Experts of a small language model: 9 layers.
Below are experts of layer 3 (counted from 0) of a mixture-of-experts language model. Rows are named router (the router's row for the expert), up (a neuron's input weights, with its number) and show model dimensions 96-143. Each number is 128 + 24 x the weight over its row's rms, rounded and kept within 0 to 255.
After each expert's rows: a language model's description of what the expert responds to. This comes from a sample of Wikipedia text that the model never trained on.

# expert 23
router [164  86 131 145 152 113 116  98  95 153 134 154  86 153  94 103 126 115 117 106 109  95 164  96 146 156 134 128 109 167 147  97 158 151  86 148 102 142 171 139 117 110 157 137 142 144 123 115]
up0 [123  92 121 125 171 114 149 113 117 107 163 110 145 148 134 131 142 159 135 159 139 103 164 127 128 129 113 118 120 103 123 101 115 160 121 145  96  75  83 169 136 162 119 161 134 157  88 149]
up1 [102 140 106 138 128  96 173 109 147 126 101  94 120  96 169 172 138 104  88  94 111 134  42 109 131 158 123 156 150 122  78 153 135 147 136 112 176  97 140 119 147  99 172 144 131  96 142 134]
up2 [142 116 148 132  76 103 132  95 138 134 104 106 122  91 117 141 174 149 137 111 113 121 110  79  96 105 135 131 156 119 137 123 149 102 116 129 179  90 157 114 150 139 155 105 158 120  55 128]
up3 [128 190 135 137 130 176 131 135 168 142 102 100  91  94 153 146  90 163 128 118 129 139 113 129 130 123 112 111 103 105 125 108 120 127 136  69 167 114 130 131 139 119  40 132 132 102 164 136]
up4 [ 49 150 121  77 149 158 166 159 135 120  88 113 102  86 159 152 114 120  90 150 130 120 136 111 136 112 136 122 164 151 107 137 173 108 127 148 133 125 134 100 132 109 109 164 120 117 109 144]
It responds to: Table cell pipes after dashes, common words like "the", and second halves of split words, e.g. incre-ase, post-erior.

# expert 22
router [163  87 125 150 152 106 113 102  89 155 128 155  87 153  92  97 134 108 111 110 108  97 169  95 145 156 134 133 112 157 140  94 166 150  92 155 106 149 167 137 113 115 160 134 140 141 122 109]
up0 [129 120 134 172 158 108 131 155 105 181 142 103  99 116 107 161 138 123 124 124 112 122 132 114 129  93 135 153 148 136 145 139  98  93 138 147 154 113 125 133 158 110 130 117 116  94  94 129]
up1 [ 96 162 139 124 159 141  99 153 112 101 103 161 130 127 145 162 143 123  96 122 119 133 152 144 129  99 152 129 135 141 124 146 151  64 177 139 160  85 130 113 121 127 136 127  50 117 115 176]
up2 [151 196 149 112 129 109 125 140 126 106 160 159 147 142 134 100 137 158 112 139 124 155  80 144 108 148 120 101 107  98 165 132 151 154 150 142 107 119 125 162  93 128  90 156 121 180 168 138]
up3 [ 91 117 143 116 127 114 132 118 139 135 116 113 143  92 123 165 146 114  91 153 118 182  91 173 136 118 109 141 139 127 145 185 160  88 162 105 154 150 101 115 160 130 106 198 123 124 128 116]
up4 [170 139 101 113 147 112 156  99 140 159 118  78 103 120 113 146 143 142 139 107 123 170  53 186 155 118 148 129 122  96 114 100 132 150 117 147 138 138 137 108 145 106 137  93 153 128 120 118]
It responds to: Digits and symbols within measurements, coordinates and table cells, like the × in 133.4×66.4, degree-minute-second digits, dollar signs.

# expert 9
router [145 131  97 122 128 112 125 141 114 106 162 172 111 143 136 165 150 124 130 111 105 148 135  90  85 123 107 124  95 164 146  92 125 116 133 119 102 108 130 156 128 151  94 101  83 115 131 125]
up0 [156 144 117 160 127  87 164 109 156 150 123 121 115 179 104 145 124 129  99 118 100 127 157 110 136 100 122 153 116 107 110 129 116 158 135 106 110 122 110 138 132 148 127 158 117 134  89 155]
up1 [102 188 101 106 120 138 140 168 175 109 141  66 121 111 132 135  98 114  82  98 116 153 115 107 186 131 124 131 159 111 135 155 117 139 152 149 132 117 146 150 154 105 124 127 110 110  80 153]
up2 [141  97 100 128 136 134 125 177 124 128 113 129 121 106 168 137 128 113  78 115  92 100 145 103 159 166  91 131 106 136 124  98  85 119 104 118 160 119 139 179 102 134 108 127 134 164 162 122]
up3 [108 127  71 118 161 131 127 125  93 132 142 135 108 147 137 159 135 141 154 133 188 103 131 162 137 122 123 131 108 103  96  98 166  81 134 155 144 149  89 139 144 140  99 113  97 148 132 102]
up4 [120  95 111 122 120 114 122 116 117 110 139 114 116  98 171 139  93 157 112  98 118 122 128 154 104 131 146 142 172 125 172 147 148  96 142 128 150 166  88 118 152 130 155 121  99 122 115 136]
It responds to: Plural endings on nouns and names, such as -s, -es, -ies, -ers, in Flyers, Counties, pregnancies, stacks.

# expert 8
router [133 120 100  65 152 109 103 130  91 137 148 159 114 124 103 135 181 107  80 108 138 119 139 137 155 115 160 136 143 118 165 120 139 109 124 105 103 109 131 137 158 114 118 169 143 125 163 130]
up0 [146 126 155 122 134  97 150 124 152 130  92 165 128 108  93 128 157 159  88 118 146 112 160 124 151 139 102 115 167 129 106 207 154 136 171 137 137 126  98 162 152 143 126 135 153  92 102 111]
up1 [145  98 167 143 143  88 116 178 135 117 148 115 187 131 171 165 163 135 132 103 173 128 131 133 149 137 163 144 151 129 116 113  96 132 108 110 158 119 123 163 173 181 144 140 132 141  91 102]
up2 [126 120 120 115 147 135 185 158 130 112 120 161 128 106 121  94  96 105 129 111  97 109 132 164  81  72 116 147 165 102 144 121 121 154 148 149 135 162 134  80 125 123 102 124 166 111 155 108]
up3 [133 125 122 114 123 139 148 112 130 121 142 141 146  80 124 121 106  91  94 140 132 141 129 169 150 119 172 117 149 139 120 164  96 131 106 153 171 126  79 140 124 149  98 121 138 112 147 107]
up4 [122 107 144 143 165 136  95 173 107 130 115 139 111 154 105 136 143  79 109 120 167 140 112 105 127 120 118 106 171 156  99 164 132 118  86 108 178 110 126 119 128 151 118 193 147 128 111 133]
It responds to: Short word-internal fragments such as b, it, at, f, p, often right after b or h, e.g. bit, Thoroughbred, doubles, Campbell.

# expert 11
router [140 123 105 112 159 127 114 129 118 120 124 149 103 147 120 148 115 124 153 117  99 136 145 103 132 132 133 157 103 145 148 144 140 155 138 143 123 157 170 122 128 134 105 121 156 145 108 130]
up0 [102 166 136 160 135 118 163 138 125 176 138 120 129 130 175 124 129 139  96 130 132  89 129 147 145 116 138  86 170  81 123  99 152  89 154 147 153 141 159 105 105 136 132 155 132 129 120 156]
up1 [127 109 134 144 128 110 123 103 106 131  78 170 108 134 127 154 179 130 151 115 125 111 148 106 148 158 139 149 151 147 111 137 153 180 134 118 144 131 141 143 134 157 132 114 120 150 106 165]
up2 [ 84 123 145  84 100 129 195 147  73 124 144 120 141  92 130 128 128 115 149 137 105 135 124 132 129  97 127 143 142 175  85  91  97 151 102 147 116  77 110  93 115 123 107 116 107 145 157  79]
up3 [ 97  92 106 135 164 132 132 132  95 132 124 137 106 123 115 108 114 124 131 100 152 125 143 124 150 174 145 138  94 123 146 118 171 117 104 159 113 129 132 136 132 171 130 165 144  97 150  97]
up4 [112 106 151  71 123 181 117 100 119 117 167 132 129  96 135 125 128 130 137 119  96 117 130 117 118 116 134 150 165 118 137 195 126  95 130 121 117 149 146 155 139 111 127  91 120 177  91 190]
It responds to: Single capital letters beginning names or acronyms, often after a space, hyphen or parenthesis, e.g. al-Rai, MGM, Hull KR, Brewerton.

# expert 29
router [191 142 140 146 131 121 153  72 110 155  79 110 124 141 128 122 138 116  87 108 154 117 137 144 157 105 144 119 122 140 120 137 140  66 123  78  96 152 134 107 124 104 130 153  96 134 161 121]
up0 [143 133 132 175  68 125  77 108 143  82 120 149 164 140 114 127 122 110 139 132 136 159 150 138 133 154 156 114 128 124 135 138  64 146 129 114 130  92 147 134 116 163 153 114 114 106 146 152]
up1 [118 124 112 162 157 121 120 124 112  89 183 141 130 178  97  79  95 103  97 110 161  97 101 156 122 173 125 120  86 107 117 160 130  75 108 136 101 126 123 162  93 164 106 131 134 116  95 147]
up2 [152 162 163 100 123 151 152 144 108 137 109 194 143 121 146 126 129 140  98 149 148 146 154 100 161 131 172 107 124  91  87 131 114 166 114 139 138 109 105 115 133 113 147 166 118 149 126 145]
up3 [ 93  98 133 129 106 130 154 154  97 182 147 168 151 116  90 127 128  85 118 116 146 154 148 106 150 119 136 121 115 138 110 135 167 168 150 114 145 157  88 151 149 105 152 124  83  87 166 138]
up4 [ 99 159 108 134 103 175 146 104 125 106 162 104 123 133 148 119 125 108  82 114 139 121 104 137 114 125 128  83 115 186 127 125 145 132 140  99 137 143 125 112  95 216 117 167 105 148 140 120]
It responds to: Single digits, minus signs and en dashes inside numbers in scores, tables and results, e.g. 2–1, 0%, W 27–9.

# expert 28
router [109 115 118 147  95 102 150  76 121 155  80 149  99 152 128 141 107 186 140 104 122 127 161 115 133 134 107 154 120 145 132 132 143 132  95 159 112 125 162 138 128 144 134 130  95 171 132 137]
up0 [148  99 128  52 155 126 134 106 124  93 132 105 150 112 123 137 112 138 115 136  84 110 138 121 135 133 110 165 142 134 143 175 122 128 155 129 167 158 123  88 124 112 117 144 114 103  87 127]
up1 [140 126 124 134 156 118 144 117 130 130 122 153  83 145 161 102 165 136 175 127 135 119 136 163 149 150 151 121 135 138  89  95  60 111 106 114  90 110  78 140  84 125 102 111 119 113 105 103]
up2 [146 108 134 131 102 116 108 150 118 127 127 131 141 146 158 145 126 154 105 100 115 111 150  86 168 139 121 132 108  93 139 122 146 110 155 163 153 146 142 117 155 125 145 106 106 143 158 128]
up3 [104 138 100 103 120 123 143  91 121 133 151 158 164 105 178 100 144 125 118 111 117 149 129 119 125 150 131 129 123 141 125 125 102 158  94 148  93 123 127  95 115 170 108 149 129 139 149 144]
up4 [154  95 121 118 104 100  96 125 140 138 163 157 100 149 133 107 129  89 143 140 151 122 129 178 140 116 145 151 172 176 104 121 137 135 109 124  95 114 158  80  93 147 155 158 157 130 142 135]
It responds to: Single digits inside years, vote totals, scores, model numbers and chess moves, such as 1917, 498,474, Rd8.

# expert 16
router [168  89 123 152 154 107 117 101  91 157 130 157  93 153  97 102 133 105 122 111 101  98 171  95 141 152 144 133 114 158 147  91 160 155  91 149 105 134 162 139 112 103 155 133 143 136 132 112]
up0 [127 148 127 125  89 152 153 142 163 118 105  92 131 122  89 153  86 106 121 129 134 109 128 143 107 115  74 109 173 148 145 138 128 158 106 121 126 136 139 142 141 107 149 137 128 177 125 115]
up1 [124 118 120  99 162 155 197 142 127 136 168  86 144 170 148 161  94 164 153 110 125 135 151 119 146 123 101 162 118 101 166 109 110 121 138 114 143 125 103 109 159 112 146 151  98 149 165 126]
up2 [108 123 129 107 147 119 111 170 133 127 122 163 107 136 149 139 132 129 139 167 136 170 109 118 136 110 103 104 133 140 139 115 131 124 149 136 100 155  93 127 135 150 125 132 132 110 105 123]
up3 [ 92 147 165 124 104 144  81 116 117 111 111 142 164 110 177 151 130 141 128 159 103 159 130  98 154  84 115 131  82 115 121 121 124 119 141 103 121 109 129 142 123 159  91 123 113  95 114 117]
up4 [ 92 113 134 132 134  67 132 105 153 155 127 144 140 128 123 110 187 149 133 136 156 111 152  80 117 110 113 126 140 127 115 164 120 111 120 120  83 124 131  88 107 179 128 158 135 163  97 126]
It responds to: Pipe separators in sports and election tables, and small number words like two, four, six in rankings and scores.

# expert 25
router [162  89 120 149 154 105 116 102  92 155 133 156  90 154  91 103 137  98 118 112 106  94 172  97 147 154 137 127 106 158 140  95 164 152  95 152 107 145 167 127 117 110 156 135 144 141 128 110]
up0 [106 134 146 128 154 146 109 136 133 133 125  98 166 103 131 127 156 161 156 135 107 103 111 153 139 144 138 132 162 108 145 151  84  73 156  97 123 102 192 175 110 110 141 106 125 181 145 126]
up1 [165 125 138 140 118 141 148 172 114 116 103 162 160 128 110 125 144 130 107 129 139 185 139 102 133 124 148 166 147 137 147 155 133 132 161  94 132 120  94 159 117  74 142 137 139 143 156 116]
up2 [ 89 121  69 139 102 137  87 114 138 140 127 121 152 129 136 162 112 177 160  91 138 124 127 109  95  97 136 126 162 139 122 122 132 121 138 155 154  87 119 103 125 143 109 131 111 153 136 156]
up3 [146 139 111 120 153 157 140 165 128 111 120 133 128 157 118 149 123 155 125 134 163 146 148 149 143 101 125 134 112 150 116 184  99  85 150  95 150  94  98 121 113 130 144 114 128  84 119  88]
up4 [123 125 131 139 128 167 122 135 149  70 140  94 137 107 119 105 156 102 122 104 165 123 114 141 113 142 149 149 123 152  83 107 121 114  83 115 149  80 101 121 109 130 100 142  76 125  89 156]
It responds to: Closing == or === after section heading titles, pipes in tables, and first letters or pieces of split words like burglarized, males.

# expert 15
router [122  84 136 118  75 146 157 135 138 164 102  94 129 143 109 104 130 141  68 137 121 106 127 107 120 162 155 123 113 165 111 109 165 111 101 130 110 142 155 139  92 133 117  82 130 115 122  99]
up0 [110  96  88 136 136 136 114 121 106 122 109 130 173  90 106 166 129 120  95 123 139 108  87 121 100 136 127 143 117 110 111  93 140 154  97 124 138 132 164 126 151  97 123 104 124 107 174 141]
up1 [136 140 111 121 102 100 157 112 141 116  97 135  89 136 130 117 100 100 117 116  74  95  63 114 149 109 161 104 148 140 105 124  96 112 114 128 117 164 159 135 111 161 194 171 113 112 120  94]
up2 [164 124 167 152 152 138 151 107 116 118  85 140 122 136  90  96 138 123 112 120 110 154 131 103 141 152 130 102 186 126 133 144 148 122 170 160 122 109 148 106 138 147 107 126  91 151 129 121]
up3 [118 141 176 112 123 119 131 103 159  87 147 166 134  86 127 133 158 107 147  75 140  80 152 116 105 132 110 119 113 123 104 138 139 120 126 139  90 131 111 106 123 107 129 113 149 114 126 109]
up4 [ 96  98 156 128 137 139 112 104 118 143 129 145 140 125 121 151 167 130 132 114 143  92  84 116 163 104 146 133 130 125 168 135 133 120 128 157 154 127 171 129 116 123 163 138 173 143 102 110]
It responds to: Generic head nouns after an article or possessive, such as film, season, team, school, game, title, state.

# expert 7
router [165  87 126 151 156 106 113  99  89 151 124 151  86 151  88 100 129 104 119 110 104  95 172  98 144 156 136 124 110 161 150  95 163 151  91 151 109 141 168 131 113 109 158 133 141 145 126 104]
up0 [113 154 158  98 140 131 141 186 178 140 179 125 143 101 167 188 169 157 143 155 132 115  98 131 130 155 116 142 130 173 104 148 140  72 130 141 105 167 115 147 147 159  89 117 129 149 149 105]
up1 [140 120 161 104 114 134 171 143 170 156 123 142 148 166 147 133 137 149 168 149 200 180 130 181 104 124 178 162 144 147 128 134 117  83 124 116 152 150 111 126 146 134 122 104 142 136 179 122]
up2 [114 160 137 127 157 139 103 124 141 136 124 104 157 133 160 156 109 137 144 137 102 135 118 187 130 140 117 114 129  70 122 174 119 141 135 163 116 136 104 133 101  83  97 120 162  86 142  93]
up3 [ 79 170 140 117 172 127 128 119 153 111 164 145 135 101 156  80 134  70 118 149 131 146 128 140 114  97 114 101 132  83 107 132 110  90 161 104 142 168  88 139 146 160  84 142 144 156 103 115]
up4 [ 96 142 122  90 111  91 157 146 143 102 126 111  95 117 130  76 108 103 171 128 177  76  59 118 133 118 126 167 122 138 112 128  65 155 165 180 125 160 105 103 126 146  86 108  86  91 152 105]
It responds to: Hyphens inside compounds like in-chief and in-command, line-initial dashes in infobox lists, "In" openings, and bytes of non-Latin scripts.

# expert 27
router [165  85 125 146 148 108 110  97  90 155 128 153  88 154  90 106 136 108 117 107 105  97 166  94 140 155 133 126 114 160 147  95 163 154  96 155 109 144 169 132 110 104 163 130 142 136 122 110]
up0 [ 93 148 115 101 110 125 134 101 134 145 151 113 137 148 171 127 140 129 119  94 123 116 165 201 120 131 108 164  99 164 148 137 115 142 134 131 158 141  99 116 115 131 136 157 132 136 120 117]
up1 [118 129 151 164  90 168 110 135 131 104 116 138 134 114 123 136 114 119 171 175 124 143 130 140 129 125  94 102 136 156 102 140 137 158 121 109 131 135 124 116  95 162 137 123 166 126 126 103]
up2 [138  90 116 127 115 137  98 136 113 157 131 145 179  78 142 155 136 124 127 133 149 118 137  89  99 119 126 146 178  81  86 106 134 138 155 107 128 122 136 112 147 115 143  91  99 144 111 123]
up3 [ 86 123 142 116 112 124 195 109 146 121 123 127 119  96 119 160 129 139 145 114 159 135 141 116 130 139 140 129 141 121 125 160 123 115 137 100 125 122 120 125 161 116 129 145 166 167 161 100]
up4 [112  91 159 135 137 142 128 130 135 125 101 170 166  66 115 103  91  78 104 164  91 161  75 140 142 132 116 128 101 115 121 152 141 103 144 116 138 141 113 135 133 150 164 103 112  88 105  86]
It responds to: Odd symbols, slashes, apostrophes and opening parentheses, plus first digits or letters after a space, such as Money20/20, E!'s, 13 cars.

# expert 13
router [156  93 127 148 150 103 108 102  92 154 140 154  88 151  88  98 133 100 115 112 107  95 168  97 149 158 131 130 109 165 147  91 161 151  94 151 106 141 168 130 112 108 153 131 140 144 129 108]
up0 [ 86 143 148 125  99 125 142 171 148 121 134 138 159 109 174 121 114  87 112 138 155 146  75 113  85 170 116 145 121  99 100  89 147 178 149 134 134  94 177 128  95 113 125 139 180 108 141 141]
up1 [136 193 115 108 156 104 114 176 128 130 113 121 157  85 150 149 140 116 137 137 160 154  78 158 124 138 126 175 148 128 130 154 121 142 154 161 118 109 104 150 110 158 117 125 108 143 115 121]
up2 [140 132 143 126 147 136 124 105 108 151 119  74 164 154 106 142  88 154 113 140 140  96 118 137 119 153 113 168 160 111 160 152 143 159 128 121 120 150 113 170 153 124 103 116 169 135 167 180]
up3 [127 110 157  96 108  91  92 133  98 136 131 115 157 112 147 160 120 208 118 134 160 155  79 156 145 140 112 145 105  89 146 118 127 154 126 108 153 106 123 147 109 182 100 117 158  99 105 128]
up4 [104 160 135 115 107 122 139 152 157 120 118 152 136 123 159 142 114 151 143 128 110 182 134 138 119 135 184 144 120 141 151 123  89 140  97  92 167 148  63 123 119  88 166 116 156  87 151  97]
It responds to: Opening == of section headings after a blank line, like "See also", plus paragraph-initial The and assorted word pieces in tables.

# expert 0
router [166  87 125 158 154 104 112 101  93 160 128 148  86 149  88 103 129 112 127 112 102  93 171  94 139 155 135 127 108 164 146  94 161 153  94 152 106 142 169 137 103 110 155 130 144 144 128 101]
up0 [143 118 154  83 119 158 140 125 131 127 129 145 135 130 114 163 138 161 132 120 197 179  65 137 109  99 103 148 127 129  93 172 134 133 105 166 123 115 124 104 167 114  97 132 131 120 130 147]
up1 [142 142 165 150 131 151 130 136 129 160 105 152 182  76 142 107 120 136 121 126 140 112 156 114  92  87 125 122 146 105 130 140 131 104 144 153 131 119 141 151 131 117 122 116 148 151 121  98]
up2 [147 134 130 144  81 156 133 107 123 127 150 142 158 165 147 149 128 132 136 150 126 144 141 124 165 134 110 148 109 128 162 122 121 124 170  93 113 153 108 112 111 146  80 118 132 118 138  98]
up3 [110  98 166 171 103  96 139 118 136  94 165 109 119 139  86 141  95 117 102 141 101 148 112 104 107 152 127 139 116 123 100 146 140 100 134  72 100 152 109 143 123 149 126 136 126 190 124 134]
up4 [108 171 122 117 157 156 119 103 169 141 127 111 173 176 126 166 130 134 125 116 158 108 105 142  97 161  94 135 172 170 137 109 129 113 102 111 145 125 143 116 136 120  84 111 118 146 173 143]
It responds to: Column-separator pipes and commas or parentheses after names in sports tables and lists, plus final syllables of foreign names (Atlant-a, Battagl-ia).

# expert 3
router [166  88 125 158 156 107 114 103 101 159 132 146  89 151  91 100 136 106 121 111 104  92 171  90 142 157 131 126 110 166 150  93 164 154  92 151 103 142 168 134 115 108 154 129 145 143 126 110]
up0 [101 113 147  87  99 104 135 127 128 112 153  99 127  93 146  97 120  74 116 135  86 160 118 138 109 115 128  62  97 107  87 118 150  99 176 119 131 112 124 134 116 141 108 109 124 123 132 143]
up1 [127 150  79 117 147  86  82 143 178  92 137 137 157  96 121 156 113 123 130 133 100 129  98 133  95  79  97 119 153 151  85 150  78 129 146 100 143 128 154 180 123 122 140  90  64 156 135 134]
up2 [146 161 144 127 110 125 146 122 141 176 117 119 134 123 156 111 140 140  99 176 124 132 114 167 118 111 125 104 147 121 176 138 119 104 140 109 170 113 120 110 111 159  87 137 104 124 107 129]
up3 [ 68 135  60 117 121 156 159 129  91 119  97  89 102 107 135 157 112 119 143 140 140 160 102 138  93 126  68 129 150 137 128 150 134 151 143 116 121 120 120 118  99  99  68 113 157 134 134 142]
up4 [123 137 145 118 101 154 150  94 139  71 126 125 121 169 129 147 154 111 146 150 136 147 135 137 163 109 133 107 153 140 144 163 148 120 146 125 117 121  47 104 118 109 152 145 143 128 130 138]
It responds to: Articles and prepositions right after a verb or preposition in running prose, such as reassigned to, known as the, moving up to.

# expert 30
router [138 102 129 121 115 128 157 180 134 151  86 102 108 111 120 147 156 145 100 145 112 133 148 109 165 160 120  97 102 142 112  99 146 148 108 141 104 131 147 136 141  96 151 113 161 150 123  98]
up0 [120 132 135 135  80  79 134  94 131 102 118 135 194 119 110 134 120 136 154  52 123 169 145 160 141 129 141 107 127 113 174 130 166 115 122 142 108 150  73 143 101 126 108 103 153 123 116 101]
up1 [158 129 129 130 132 122 113  77  92 140 122 124 104 153 153 104 153 134  95  82 171  93 116 137 138 183  92 159 148 139 151 123 139 119 188 125 116 130 136 146 107 108 125 135 146 146 129 131]
up2 [120  72 108 158 127 164 112 111 117 123 141 139 128 116  72 165 139  86 145 139 141  92 147 140 145 112 145  98 107 111 161 171 125 134 111 133 132 163 137 112 111 150 127 134 129 138 120 118]
up3 [114 142 138 106 138 152 110  70 164 121 130 132 118 123 107 139 124 127 197 128 123  95 132 144 119 141 135 134 114 139 107 147 138 156 143 148 130 153 139 129  97 101 138  89 149 146 132 114]
up4 [ 50 167 138 138 100 129  91 115 126 144 122 139  68 140 139 106 100 116 139 125 109 117  62 131  74 102 130 125 103 101 135 133 151 135 111 138  99 109  90 142 140  98 177 155  90 132 136 131]
It responds to: Prepositions such as of, in, from, between, at, by, with, linking phrases, as in households, of which and in the final.

# expert 12
router [146 107 129 104 114 151 104  95  76 166  99 141 162 129 138 129 135 137 100 144 117 118 110 111 119 156 153 116 104 164 114 127 125 145 123 117  97 109 125 135 108 119 150 128 109 148 146 129]
up0 [ 72 160 148 116 113 149 132 115 102 153 128 103 118 150 126 119 136 103 167 122 124  98 123 119 151 128 169 131 132 103 122 136 133 116 119 169 129 127 123 106 109 137 151 152 151  83 111  94]
up1 [109 114 112 132 149 127 139 124 111 133 150 125 156 121 103  94 121 131 142 106 129 161  88 154  84  99 172  99 112 115 103 163  70  84 135 145 141 162 157 122 155 143 102 122 103  83 112  92]
up2 [172 114 119 112 143 158 121 169 153 143 142 129 153 153 153 140 163  80 141 137 145 109 100  98  93 113  82 164 110 149 141 124 100 129 140 122 146 115  98 149 107 162  88 139 143  85 110 153]
up3 [143 132 111 119 130 144 120 112 134 152 119  88 154 130 137 118 159 179 132 125 146 170 130 121 145 135 126 115 119 161 102 157  98  94 127 100  97  92 134 166  95  89 112 130 152 142 132 143]
up4 [106 156 152 115 127 162 134 142 157 139  85 103 106 130 102 111 184 130 139 114 126 112 118 131 125 164 131 118 113  97 139 156 127 150 113 111 147 198 122  95 127 100 154 155 138 154 107 116]
It responds to: Table pipes and colons after field labels in infoboxes and lists, such as Champion:, B-side:, Total, Coordinates, Born, Location.

# expert 19
router [145 100 153 158 110 101  71 174 106 129 134 155 122 156 125 128 182 103 157  94 135 100 160  95  64 152  87 145 104 139 144 102 132 144 135 152 114 168 144 135 122 127 135 119  87 153 110 155]
up0 [122 203 143 129 109  88 173 146 101 124 105 159 123  80 103 151 137 123 137 126 126 162 123 137 134 125 102 147 107 138 149 121 130 180 128 157 127  96 135 139 101 121 151  98 106 117 105 132]
up1 [128 139 118 106 133  89 111  95  93 155 129 130 165 164 106 172 148 107 124 137  84 136 104 128 143 147 146 167 112 107  67 130 140 137 149 118 148 104 146 119 120 125 108 128 138 153 140 165]
up2 [137 150 175 122 147 103 105 149 149  98 117 116 130 157 105  97 143 140 145 110 145 154 101 149 128 158  99 166 128 124 124 165 121 148 151 131 113 135  92 133 139 103 126  77  96 139 183 139]
up3 [102 102  77 113 125 164 132 133 106 122 133  86 117 164 155 169 145 109 144 155 117 120 127 117 102 122 129 161 146 116 147  87 123 149 141 132 136 150 154 122 103 138 144 124 176  70 135 124]
up4 [117 142 129 137 133 137 158 183 136  67 150 148 189 166 157 144 113 158 134 143  90 112 139 141 174 184 117 127 112 113 100 135 161 133 114 117  98 169 139  93 146 164 132  87 127 115 143 127]
It responds to: Vowel-ending pieces inside foreign names and words, such as -a, -ra, -ita, -io, -as, as in Narita, Mario, Marco.

# expert 20
router [147  80 169 152  99 123 128  82 107 185 115 136 144 136 105 143 120 125 103 111 106 114 140 120 108 138 111 139  95 111 151  96 160 159 102 146 108 162 143 174 102  89 118 163 100 124 110  87]
up0 [139 127 148 141 118  90 162 111 121 133 157 123 115 150 158 115 156 156 128 104 143 100 114 137 114 131 119 143 143 100 134 113 144 164 187 149 121 134 138 113 183 147 174 121 121 130 155 128]
up1 [ 75 122  99 134 118 141 175 123 126 121 139 101 148 138 154 152 118 164 157 105 126  96 170 152 155 124 133 144  91  97 167  97 124 175 111 118 170 122  99 130 114 148 105 103 145 160 122 136]
up2 [152 117 110 131 135  74 139 168 103 167 117 138 137 126 125 133 102 141  77 136 133 136  79 115 134 139 137 155 140 106 123 152 133  97 127 101 170 149  79 102 103 149 101 121 139  96 118 127]
up3 [139 130 103 157 140 167 127 128 109 103 138 140 105 113  99 154 152 133 100 108 115  96 159  96 122  81 160 126 128 119 156 170 137 119 132 125 168  86  97 146 146 105 145 119 138 109 156 100]
up4 [140 115 168  84  86 104 157 112 127 169 119 118 113 163 124  88 126 116  98 120 174 131 144 143 134 137 130 130 108 116 162 102  86 118 112 170 124 154 120 153 166  99 111 135  88  95 118  81]
It responds to: Month names inside dates in prose and tables, e.g. "16 June 2004", "January 3, 1973", plus endings like -ia, -land.

# expert 2
router [116 132 109 172 147 163  91 104 119 150 141 111 117 155 106 131 128  92 157 141  95 141 148 105 157 154 127 111 102 147 122 116 165 139 114 146 123 145 135 152 133 129 136 132 146 110 111 112]
up0 [114 136 123 147 133  91 133 181  79 165 130 135 161 128 146  89 127 134 116 124 114  84 150 105 126 134 122 166 148 166 134 159 145  95  99 126 109 152 169 116 151  92 144 113 144 138 142 191]
up1 [130  96 140 119 135 134 101 176 121 118 104  96 202 151 149 110 120 126 120 147 119 138 163 117 158 157 194 136 113 145 130 127 141 137  99 112 110 141 108 113 122  95 124 130 167 101 132  93]
up2 [141 170 105 150 123 123 113 152 138 146 134 115 221 151 139 177  94  91 102 149 129 134 158 118 145 112 116 126 127 121 130 137 150 123 127 130 210 129 145 138  84 118 119 151 101 162 147 127]
up3 [130 154 139 154  76 141 114 106 118 120  98 143  92 111  95  98 113 100 143  94 115 149 115 125 127 147 116  85 121 141 139 162  87 128 142 133 119 131 156 127 137 127 112 110 175 135  90 138]
up4 [102 124 122 117 144 148 124 120 124 122 129 126 126 149 162 175 142 129 135 129 123 143 140 156  80 138 137  94 168 135 116 120  85 168 147 153 107 136 110 102  97 129 135 125 131 107 168 126]
It responds to: Bare space tokens right before a digit in infobox fields, citations and dates, such as "Edition: 2nd", "Molar mass: 214", "on 28 May".

# expert 6
router [151  80 147 175 103 130 120 109 163 158 106 144 117 151 110 106 125 110  92 106 106 140 149 128 119 161 141 137 105 156  80 117 162 121 103 154 132  99 102 145 111 178 110 142 122 148 149 134]
up0 [113 140 147 144 166 139 135 137  70 136 120 113 109  83 100  93 102 148 147 104 192 133 125 132 116  61 104 151 145 140 156 129  97 108 122 151 111 113 126 110 125 155  99 173 107 141 138 117]
up1 [135 148  99 105 152 148 105 164 117 133 143 129 118 148 125 154 174 124  85 138 125 106 157 111  68  92 111 101 106 105 164 118 125 120 111 104 140 115 150 122 107 108 133 130 141 139 143 157]
up2 [112  85 118 110 128 122 116 127 135 131 111  88 154 123 132 140 112 102 133  85 161 141 107 179 119 144  94 133 126 105 159 111 149  95 127 113 171 120 176 146 163 133 105 171 124 193 146 132]
up3 [122 127 133 141 159  98 108 134 133 142 136 139 145 122  78 115 129  95 145 110  97  99 156 166 150 133 101 148 118 122 118 118 148 111 175 107 153 113 133 102 161 152 181 126 113 121 162 131]
up4 [186 118  81  89  63 130 154 127 109 124 125 137 120 150 141 161 135 117  98 118 109 136 184 199 114 130 122 129 125  72 154 104 136 104 135 195 144  89 147 160 147 135  95 113 149 120 150 116]
It responds to: Final pieces of English surnames and place names, such as Hamil-ton, Liverp-ool, Alb-any, -son, -ford, -ham, often in tables or lists.

# expert 1
router [118 127  86 145  70 111 103 122 162 127 164 139  98 106 103 160 112 133 164 122 116 128 128 116 139 141 106  94 118 155 184 120 123 136 105 151 156 124 147 114 116 103 123 123 116 134 156 148]
up0 [103 139 132 130 164 108 143 170 126 115 192 167 144 112  82 150 161 130 139 131 143 137 142 122 121 149 117 134 158 103 127  82 144 151 117 172 130 130 124 113 114 129 129 116 118 123 116 101]
up1 [132 124 121 149  89 143 144 146 127 151 129 128  96  66  97 115 118 158 151 143 153 112 168 133 115 175 148 166 117  83 111 101 174  92 151  49 137 119 110  77 120  80 103  95  97 141 136 132]
up2 [124 114 126 126 132 127 105 180 114  97 132 123 127 172 141  96 127 151 109 114 129 115 120 147 113 115 133 142 117 127 117  83 134 132 103 114 143 128 117 167 123 124 126  88 171 132 138 122]
up3 [ 92 125 145 169 131  94 136 141 133  97 160 145 120 111 144 141 153 117 131 116  87 115 118 112 107 119 170 117 107 138 125 121 133 153 116 141 121 102  94 111  86 108 131 141 170 159 116 149]
up4 [101  49 138 154 121 125 155  84 143  76 131 130  89 143 103 173 107 143 104 146 146 122 103 158 118 152 113 106 119 121 126 150 115 128 111 104 120 149 118 125 142 130 146 129 140 133 121 151]
It responds to: Closing pieces of words split into subwords, mostly -ing, -et, -ent, -est, -ast, -ot, as in racetrack, rental, coast, peasantry.